{"n_layer": 13, "d_model": 160, "d_shared_expert": 0, "normalize_top_k": false, "routed_scale": 1.0, "balance_bias": false, "vocab_size": 16384, "steps": 10615}
Below are experts of layer 4 (counted from 0) of a mixture-of-experts language model. Rows are named down (a neuron's output weights, with its number) and show model dimensions 0-159. Each number is 200 + 40 x the weight over its row's rms, rounded and kept within 0 to 999.
Before each expert's rows: "comes before" lists some tokens at least twice as common just after its tokens as in all text. This comes from a sample of Wikipedia text that the model never trained on. Tokens count by the router's weight.

# expert 21
comes before: " |", "°", "/", " August", " July", " June"
down0,194,160,198,253,166,242,170,250,205,197,235,174,188,169,208,212,213,233,227,125,182,228,230,248,252,250,190,130,175,238,220,160,191,164,149,143,164,325,187,192,192,228,203,268,196,268,205,202,210,190,257,245,162,220,211,262,132,234,169,225,225,181,319,173,175,254,225,194,212,144,209,183,160,183,199,160,159,225,192,112,242,237,184,240,185,186,178,217,166,207,118,206,177,173,196,190,185,168,256,181,173,223,257,149,229,206,192,189,167,248,205,255,194,221,210,192,194,155,200,223,319,253,255,218,220,161,227,164,190,245,173,111,196,163,125,254,221,260,198,214,198,244,218,151,177,220,165,237,265,200,162,239,241,111,208,219,189,250,272,130
down1,236,234,124,287,209,197,226,154,208,210,233,222,138,172,248,193,190,202,213,182,236,238,177,219,241,201,250,197,165,220,235,202,247,138,148,154,154,216,131,206,273,163,181,211,212,211,326,221,246,229,217,229,207,165,298,235,193,238,197,179,193,243,187,210,127,166,268,171,260,238,238,201,229,204,209,215,196,208,190,156,242,236,224,149,178,134,227,212,146,250,149,194,208,217,235,284,215,139,175,224,122,238,147,123,217,166,198,222,179,261,289,177,281,208,154,238,141,173,205,175,232,190,173,237,179,276,187,165,180,201,202,165,269,247,241,177,199,258,174,145,273,227,249,219,166,264,197,172,158,181,165,223,156,226,194,146,188,196,181,218
down2,275,222,209,193,210,186,245,233,206,238,224,208,218,158,201,190,184,258,220,179,200,208,196,203,220,197,209,154,210,192,152,290,183,204,174,196,147,117,222,235,130,222,122,164,185,253,184,198,177,165,209,200,134,151,190,164,206,206,238,234,211,72,263,170,180,309,245,201,270,187,253,135,135,206,195,228,184,150,252,229,180,193,220,256,226,161,153,264,236,181,204,144,209,175,158,181,221,246,265,116,215,190,218,249,175,219,100,238,241,233,247,244,201,159,181,140,270,118,182,180,201,198,129,171,193,167,204,172,201,223,228,154,139,252,230,212,181,225,172,209,176,180,171,169,180,169,206,180,246,193,214,222,231,125,287,206,208,254,144,169

# expert 12
comes before: "\n", " |", " ==", "==", "===", " ==="
down0,239,161,215,150,207,170,262,192,153,214,181,202,219,173,209,198,165,233,167,238,178,194,187,269,186,128,154,139,337,195,134,151,185,190,193,178,216,280,247,229,205,242,198,142,164,256,249,212,189,224,263,188,217,327,227,182,173,193,178,203,255,145,201,140,249,214,195,243,213,160,233,201,235,175,226,138,192,124,246,137,182,209,171,190,224,227,174,259,189,177,243,115,158,202,117,231,264,214,143,225,184,195,198,252,230,216,188,204,145,172,222,181,183,156,288,198,213,155,212,169,214,249,185,219,215,204,246,177,243,187,152,173,195,223,224,264,232,193,264,243,214,149,207,252,180,282,234,196,193,153,162,179,236,169,176,213,192,241,161,108
down1,116,210,188,183,200,211,229,208,232,202,51,278,192,164,283,147,279,229,228,221,191,235,171,225,264,168,180,254,230,202,142,229,244,210,146,241,232,209,216,232,222,221,185,215,177,218,135,183,212,210,198,258,230,209,168,116,225,257,214,226,186,161,171,188,167,187,159,171,167,190,258,250,215,263,200,120,166,235,245,206,195,169,195,221,202,199,201,162,145,258,186,259,227,183,184,233,191,185,285,184,151,229,217,265,136,261,170,201,168,173,241,331,190,170,180,245,219,128,174,236,216,241,205,155,141,204,219,160,147,189,252,212,253,182,142,180,172,195,229,197,137,194,145,194,214,153,256,201,171,144,217,177,234,207,150,229,203,199,240,155
down2,225,179,251,221,285,241,227,152,170,189,110,157,212,150,166,229,176,196,193,255,264,143,205,158,161,263,195,157,206,218,241,212,217,249,184,197,216,288,240,135,204,184,200,222,221,166,223,202,196,204,179,153,170,234,177,237,234,211,149,278,185,233,212,197,272,189,183,81,212,225,124,181,165,183,181,221,222,212,184,148,211,210,263,180,208,251,183,201,188,318,279,180,206,186,127,242,205,182,205,186,157,220,205,238,201,206,226,198,237,172,123,163,216,202,280,218,131,241,219,161,157,169,180,222,195,167,262,203,189,257,210,263,135,150,160,156,210,145,243,250,203,276,207,234,165,178,211,240,217,227,253,272,253,197,182,180,221,282,193,247

# expert 22
comes before: " |", " 0", "\n", " ", " 1", " 2"
down0,221,184,196,153,204,103,251,181,157,224,181,209,191,217,194,181,230,282,233,260,182,187,126,258,166,190,234,153,194,187,231,133,175,218,201,193,197,156,168,237,147,182,168,144,226,173,212,69,168,168,275,244,178,203,199,200,231,166,207,166,211,189,202,192,188,201,178,164,258,145,169,280,243,260,212,212,129,157,239,164,169,197,157,279,240,197,173,232,173,197,199,212,170,220,140,122,212,231,204,158,192,210,166,225,166,159,240,279,190,230,208,295,244,311,170,187,203,199,184,165,251,162,184,198,201,167,205,161,157,187,177,229,240,157,137,240,251,138,204,167,228,231,137,217,222,254,223,205,234,178,137,202,172,246,163,184,177,213,233,87
down1,201,202,208,204,157,176,160,226,183,271,211,243,202,149,181,255,194,221,208,295,187,197,276,201,232,220,137,158,236,237,200,180,211,197,112,171,158,222,202,170,195,175,199,163,229,235,180,252,163,198,258,236,178,204,202,275,178,144,250,194,218,218,130,183,182,208,232,129,139,276,247,171,269,195,248,206,232,224,232,75,225,268,196,154,171,250,234,203,172,182,205,205,253,220,169,213,190,146,158,195,169,205,206,177,219,191,248,172,159,292,132,239,243,205,150,169,207,293,134,195,172,170,246,305,223,118,266,164,264,197,227,192,238,209,200,195,216,193,227,220,229,207,236,201,154,132,237,229,157,171,209,178,179,246,185,248,192,167,276,182
down2,159,205,236,130,246,195,175,116,182,152,152,124,182,241,290,218,214,152,243,204,243,157,258,217,249,182,186,156,262,227,181,307,221,147,239,217,220,212,200,144,258,309,155,168,221,178,221,271,170,208,169,181,163,177,155,204,247,183,194,194,125,226,174,249,164,211,227,206,227,212,246,205,294,187,208,192,221,175,210,141,225,185,188,173,190,208,204,212,260,202,182,179,239,254,277,198,253,198,168,201,205,325,251,226,235,173,159,162,162,227,222,168,180,166,207,228,208,197,204,270,212,189,138,246,216,224,156,220,163,258,193,233,184,172,220,169,152,184,187,201,239,160,253,181,167,176,236,215,116,217,235,291,279,231,193,226,190,225,152,203

# expert 6
comes before: " the", " a", " his", " an", " its", " their"
down0,241,207,267,186,168,237,165,166,202,246,171,213,205,132,220,257,199,233,197,189,167,210,140,173,197,130,209,159,146,283,208,210,184,86,151,187,203,232,146,251,286,153,218,236,238,212,256,172,265,186,174,189,246,201,198,185,197,188,183,218,235,234,288,242,153,237,208,189,170,240,108,229,158,176,127,150,134,202,125,210,163,203,143,204,132,185,183,208,170,148,143,296,248,195,197,168,226,283,182,261,119,188,209,155,193,190,230,198,165,213,129,220,187,189,199,221,248,187,136,189,254,244,214,219,253,202,213,275,237,263,224,232,198,311,234,224,192,268,219,206,219,207,225,188,196,212,206,200,219,240,160,186,202,209,227,178,193,160,169,177
down1,205,225,164,133,224,256,275,197,253,236,207,167,209,138,155,152,188,170,180,219,236,189,124,222,231,239,199,207,147,182,169,163,228,224,195,211,214,49,146,203,210,161,179,190,205,245,190,184,216,217,224,218,235,166,177,102,188,235,221,184,213,189,124,128,167,177,169,271,190,171,161,266,214,188,168,159,226,217,191,177,187,234,205,205,181,248,225,161,163,171,193,182,157,228,192,171,127,238,193,164,219,249,209,207,193,154,181,194,198,280,185,180,203,246,171,169,227,172,162,192,146,305,152,182,279,208,165,223,252,260,170,220,193,213,244,192,171,214,200,203,201,165,263,212,210,236,166,255,226,272,172,257,201,191,166,67,254,104,250,232
down2,206,146,217,161,195,212,214,188,180,179,229,227,255,205,192,256,156,239,230,201,251,152,149,212,190,222,108,207,170,235,215,209,162,207,213,153,215,199,201,190,207,130,164,155,141,244,131,233,214,264,146,120,217,175,166,155,311,175,250,174,261,177,188,174,155,265,239,189,202,111,237,158,246,201,197,156,228,204,176,204,219,212,199,276,202,219,156,133,179,210,241,257,235,152,138,209,193,180,169,209,149,186,230,201,165,221,297,275,216,270,208,223,220,210,210,221,220,243,253,238,202,241,282,196,195,170,155,245,198,235,273,248,218,229,161,193,238,219,212,189,181,210,198,178,207,289,174,163,220,250,150,201,198,132,127,184,260,270,287,213

# expert 13
comes before: " |", "\n", " The", " He", " In", " It"
down0,219,236,205,227,185,204,170,192,190,200,185,172,225,282,217,219,196,179,162,201,227,184,147,174,218,238,159,160,181,152,127,228,150,191,203,181,165,196,228,151,184,229,198,234,245,209,226,158,153,73,266,169,169,178,160,150,209,237,185,140,230,154,225,185,169,129,253,161,264,239,130,303,164,153,255,165,211,276,227,220,176,202,196,172,254,132,266,228,148,200,196,250,252,173,243,193,204,149,249,132,264,294,162,244,178,151,185,169,187,234,179,140,224,231,219,198,122,161,174,172,194,189,237,225,190,280,290,215,197,207,261,151,193,248,253,203,221,198,159,196,241,188,191,191,228,219,195,240,165,205,250,200,132,203,163,248,191,208,124,207
down1,129,221,199,138,205,236,212,234,241,213,195,204,270,267,180,200,235,243,233,290,161,210,230,214,252,196,241,153,210,168,182,231,228,201,189,170,239,208,202,193,153,156,230,144,165,191,170,175,206,202,259,103,180,214,252,269,174,223,185,190,228,182,239,170,250,182,225,154,251,224,189,125,193,168,131,258,222,172,221,153,193,248,193,193,220,244,134,213,209,181,208,245,273,260,178,150,180,105,182,268,181,187,137,185,208,306,226,206,147,193,95,214,145,164,257,282,254,140,211,229,202,211,229,239,159,213,232,112,252,235,192,227,180,201,198,191,158,225,246,223,150,242,192,180,169,264,130,229,217,232,220,175,243,211,158,200,198,204,169,262
down2,206,166,255,185,196,185,262,184,146,185,165,186,212,210,196,231,172,178,213,164,138,139,232,150,210,154,176,209,138,232,199,286,195,127,137,257,179,117,193,293,217,171,206,166,131,170,209,154,190,324,182,224,170,142,160,191,251,169,241,186,158,195,233,184,177,247,203,99,209,199,154,194,240,239,226,274,232,167,205,184,184,184,203,185,163,169,201,246,125,214,202,175,183,245,230,159,231,241,195,186,214,211,86,248,245,149,215,172,180,191,143,163,253,135,257,176,173,225,198,203,244,204,202,289,192,163,198,259,179,185,187,205,186,262,220,220,158,201,214,187,236,173,158,126,143,226,179,188,177,140,284,191,267,218,160,154,223,184,214,167

# expert 2
comes before: "-", "|", "\n", " Born:", " •", " List"
down0,155,230,241,239,126,265,213,205,206,211,193,290,212,253,228,177,122,210,275,199,180,102,213,180,261,214,101,243,145,244,235,245,167,225,190,236,186,185,242,155,210,219,169,238,251,170,136,164,244,204,205,195,229,185,162,196,222,162,193,214,188,290,190,168,184,163,162,271,203,201,202,199,122,202,162,200,206,227,143,229,172,254,184,205,209,187,108,122,201,222,137,249,237,180,251,175,219,153,195,111,93,197,202,153,181,187,237,199,163,167,207,208,187,190,242,155,220,219,152,270,160,210,202,183,262,236,158,248,157,152,184,222,272,214,194,165,146,174,257,155,218,179,278,156,168,163,202,187,263,202,158,180,199,166,229,221,233,184,212,238
down1,236,189,174,179,185,201,228,244,194,179,278,152,155,187,197,185,129,213,186,240,222,194,229,175,262,184,208,165,153,207,162,168,208,205,200,179,127,224,165,221,205,168,198,181,198,200,160,152,220,221,204,205,205,208,264,177,280,157,208,126,197,271,330,177,183,207,196,206,225,274,167,185,265,178,169,257,181,211,155,122,188,224,278,203,223,198,157,167,80,217,226,300,160,246,198,183,144,168,165,265,156,207,197,243,181,232,126,199,234,161,170,184,247,174,217,225,157,218,229,212,146,230,185,149,156,126,208,160,173,210,185,188,253,194,198,163,225,278,186,272,220,187,227,232,269,229,204,265,227,223,207,176,243,300,159,264,159,202,239,232
down2,239,254,202,153,225,189,262,225,168,185,224,214,224,199,267,202,178,241,163,175,193,231,198,248,155,193,183,203,262,246,275,217,206,192,179,187,171,221,185,180,217,211,173,150,171,268,244,172,133,260,199,259,218,188,251,153,254,183,180,173,234,180,212,224,194,131,249,221,113,240,231,230,152,156,140,228,212,265,254,151,230,187,133,187,194,244,296,239,285,171,289,189,164,216,202,172,183,249,237,204,228,179,188,162,234,179,266,157,263,218,247,202,227,224,171,154,209,169,171,168,263,132,191,201,212,228,139,144,178,191,147,239,178,204,148,251,237,251,214,148,199,220,234,219,218,198,202,211,175,214,79,125,268,180,276,196,192,228,123,194

# expert 8
comes before: " to", " the", " in", " a", " by", " that"
down0,221,169,247,143,158,260,152,219,241,208,252,156,185,268,287,108,191,158,254,193,171,181,185,242,143,146,200,202,257,162,183,185,185,223,166,188,161,122,129,259,215,126,174,232,217,251,236,240,228,260,144,146,230,253,174,243,212,205,168,176,272,189,167,193,253,268,174,198,188,211,221,219,162,255,188,164,158,187,203,224,221,202,244,250,256,174,162,152,231,156,149,199,227,147,182,201,195,247,194,224,203,119,135,187,132,194,238,222,129,259,141,121,218,185,165,246,189,169,205,196,285,222,225,181,150,309,160,198,218,188,236,171,226,123,193,189,208,234,215,222,209,173,243,153,158,220,252,180,194,153,209,176,171,185,191,178,249,155,208,224
down1,203,188,87,224,161,239,196,216,85,201,190,255,194,139,168,213,215,171,196,195,161,215,292,211,181,232,188,213,176,241,230,139,181,200,192,128,238,294,183,121,202,249,161,202,183,194,174,224,226,155,231,152,226,233,234,175,242,245,208,225,241,165,145,227,130,213,187,180,149,242,146,275,186,228,262,231,180,248,149,210,234,156,229,139,237,243,226,219,279,192,189,296,237,235,289,166,201,226,222,228,212,217,221,227,196,220,186,228,230,220,208,166,218,183,251,173,254,225,184,179,197,181,166,156,161,192,322,224,153,202,185,179,98,263,190,219,187,227,247,152,213,169,231,163,209,169,241,260,213,212,221,178,255,242,210,201,167,191,175,141
down2,165,172,118,200,213,190,205,133,224,166,160,159,156,133,166,174,188,182,201,157,141,234,239,231,230,195,185,246,210,223,201,293,238,220,219,253,249,200,200,161,188,226,212,191,147,173,214,172,202,195,170,217,235,272,188,154,223,162,224,237,221,237,177,195,202,235,198,301,238,205,162,233,188,200,243,112,149,239,207,283,207,176,202,223,158,230,197,158,157,244,210,296,197,228,225,260,218,233,217,258,127,248,268,235,150,187,163,179,257,227,188,194,232,108,259,180,243,288,251,245,181,216,154,124,179,177,162,179,236,208,174,272,153,178,167,215,160,165,193,207,170,157,155,198,200,206,302,224,180,198,272,264,259,228,223,255,164,160,193,190

# expert 4
comes before: " ", "\n", " 1", " 0", " 3", " 2"
down0,200,108,209,178,195,211,189,236,161,262,238,113,261,159,195,162,210,234,160,209,97,286,221,228,118,246,164,302,175,199,176,154,143,261,119,213,221,223,231,181,207,149,183,170,177,167,211,142,211,217,189,165,180,251,270,191,178,132,152,201,173,148,159,193,180,240,278,143,207,261,209,204,193,283,209,197,194,166,238,169,198,215,175,178,196,232,182,162,214,226,128,206,176,216,140,224,186,209,205,237,216,194,228,187,209,202,158,181,241,153,151,198,168,255,196,165,221,131,171,245,176,156,182,274,167,216,202,196,228,168,222,192,215,166,223,178,148,218,199,159,208,260,228,143,132,192,120,163,249,224,190,294,140,166,152,207,140,217,225,156
down1,202,191,94,140,241,202,154,136,238,246,193,260,196,200,223,162,213,140,138,218,194,207,178,193,213,211,219,217,197,205,183,277,190,196,207,207,221,233,222,227,170,280,169,223,233,184,169,180,239,315,230,127,224,267,224,233,222,149,184,254,210,213,87,163,187,192,165,235,163,192,245,162,234,262,190,192,201,158,179,194,248,180,214,250,209,197,260,272,266,211,200,137,166,185,205,204,196,159,193,188,193,223,164,166,215,198,190,114,251,165,305,159,205,164,182,189,154,214,179,173,207,291,205,206,217,225,147,176,180,188,198,165,220,281,206,197,215,177,143,166,195,288,272,249,136,211,246,156,157,206,294,188,245,174,253,195,176,153,169,232
down2,185,107,269,215,232,206,270,205,181,197,208,221,215,110,223,195,286,126,207,256,174,159,176,210,191,177,254,171,175,218,216,224,152,171,177,222,249,229,189,173,206,158,188,271,163,183,217,216,209,107,79,247,229,178,216,252,239,194,232,187,200,259,208,147,178,201,237,256,182,189,258,236,108,189,142,169,223,118,249,196,212,265,183,265,186,217,200,210,272,124,172,124,204,168,176,231,211,172,224,180,237,206,251,225,247,260,194,271,149,221,172,181,170,128,177,184,239,213,156,169,282,216,193,194,163,196,224,254,246,166,234,241,191,266,187,223,165,233,180,248,193,175,266,179,244,179,213,251,199,221,246,176,172,199,134,162,186,191,220,221

# expert 3
comes before: " of", " was", " in", ".", " and", " is"
down0,189,194,196,160,225,224,170,163,287,263,213,240,147,254,170,164,192,229,153,215,215,281,188,219,181,207,241,249,245,217,150,134,191,145,182,137,162,192,277,211,118,186,187,210,253,230,209,174,230,115,133,168,233,222,205,222,184,237,214,188,187,281,125,186,177,199,232,202,226,164,148,208,192,225,237,259,220,225,235,182,192,163,174,224,209,210,215,239,75,195,224,189,201,142,186,93,188,188,183,228,207,215,124,237,189,129,159,133,243,260,217,274,229,222,296,183,229,191,253,234,145,207,182,238,151,236,227,208,201,167,129,218,138,176,159,172,192,221,269,215,161,150,208,145,211,178,175,229,148,191,119,220,197,197,157,216,169,184,181,179
down1,219,167,173,213,212,231,180,175,251,241,192,221,109,199,152,176,194,194,219,191,280,181,93,154,166,121,117,247,221,174,218,150,231,259,189,250,167,245,198,212,168,236,197,217,217,182,238,173,178,245,206,203,166,283,195,219,178,210,192,285,194,166,192,194,200,163,143,152,220,224,226,183,212,159,220,132,212,194,253,272,194,212,152,201,179,173,250,193,155,141,175,112,130,158,301,217,242,193,165,217,216,247,129,213,187,184,202,234,222,241,192,193,187,171,274,305,195,160,136,186,215,248,140,215,274,244,142,153,220,208,211,217,225,202,141,146,167,197,158,156,188,152,190,212,220,227,194,175,243,207,257,211,228,253,268,202,260,161,156,242
down2,202,211,196,185,151,173,128,208,209,209,188,206,164,207,260,171,178,105,154,238,201,235,192,187,227,246,288,215,245,164,233,170,263,177,182,241,113,151,197,203,209,228,204,216,221,137,189,231,196,215,220,196,207,240,186,200,187,205,242,130,199,118,244,209,217,148,207,103,183,194,252,186,259,138,256,262,119,173,238,139,132,204,168,177,198,283,173,225,190,136,164,300,206,186,238,206,211,183,157,251,244,261,205,159,189,241,203,149,196,299,182,273,133,168,181,229,274,199,192,192,234,239,216,172,166,168,213,157,208,251,197,244,186,280,206,272,215,191,190,202,160,174,147,193,203,250,144,217,196,141,222,222,182,170,207,226,233,139,256,167

# expert 7
comes before: " the", " a", " be", " his", " its", " their"
down0,197,225,215,245,159,227,247,201,179,200,182,250,251,234,280,256,145,171,160,208,205,150,188,211,104,207,229,183,176,239,244,167,183,191,157,146,215,176,229,322,279,164,300,235,188,176,277,112,185,167,191,217,269,157,203,200,233,285,189,235,140,153,239,194,212,209,186,195,176,235,236,145,189,184,243,159,176,204,155,255,195,214,214,238,151,211,239,186,261,151,198,226,153,143,273,127,217,187,180,201,185,144,134,233,213,172,221,225,157,162,158,141,206,157,140,131,202,193,242,146,215,199,212,251,231,233,202,181,215,174,230,216,200,217,209,144,149,182,161,186,193,156,263,187,176,186,207,248,177,187,257,165,169,174,277,235,149,260,163,161
down1,218,143,171,180,155,155,188,276,228,180,188,207,154,210,170,255,160,212,133,242,228,237,203,267,117,236,165,210,184,226,215,193,222,191,193,197,225,191,171,151,236,235,230,212,145,220,171,205,184,208,194,222,107,288,177,243,278,149,173,212,152,161,250,181,191,146,248,241,234,255,194,194,184,203,152,242,173,247,241,181,72,243,135,228,248,131,168,250,200,264,232,183,201,196,202,224,194,179,198,209,247,230,212,179,230,147,140,300,157,200,279,195,198,185,142,199,219,229,228,260,215,160,216,196,156,162,229,217,257,206,143,217,168,172,205,211,180,154,276,168,195,234,125,202,242,257,225,135,221,168,145,238,242,210,243,196,184,141,126,225
down2,259,208,214,226,202,228,159,302,143,230,202,207,192,175,182,158,238,254,258,208,164,214,219,210,146,225,242,224,213,151,188,216,249,189,202,186,266,162,229,274,161,253,263,134,204,195,199,196,271,155,147,166,197,232,251,251,205,210,179,255,218,183,117,163,229,202,244,193,237,269,181,253,225,234,226,178,255,157,248,233,228,146,209,222,226,184,287,220,213,235,214,119,182,179,188,198,266,201,176,153,233,182,257,104,209,240,126,217,233,178,196,243,223,226,188,190,132,179,165,185,183,130,229,209,320,137,199,208,204,196,224,236,185,202,210,206,219,175,209,177,235,215,190,185,119,186,170,208,205,299,287,208,92,214,180,180,237,172,219,199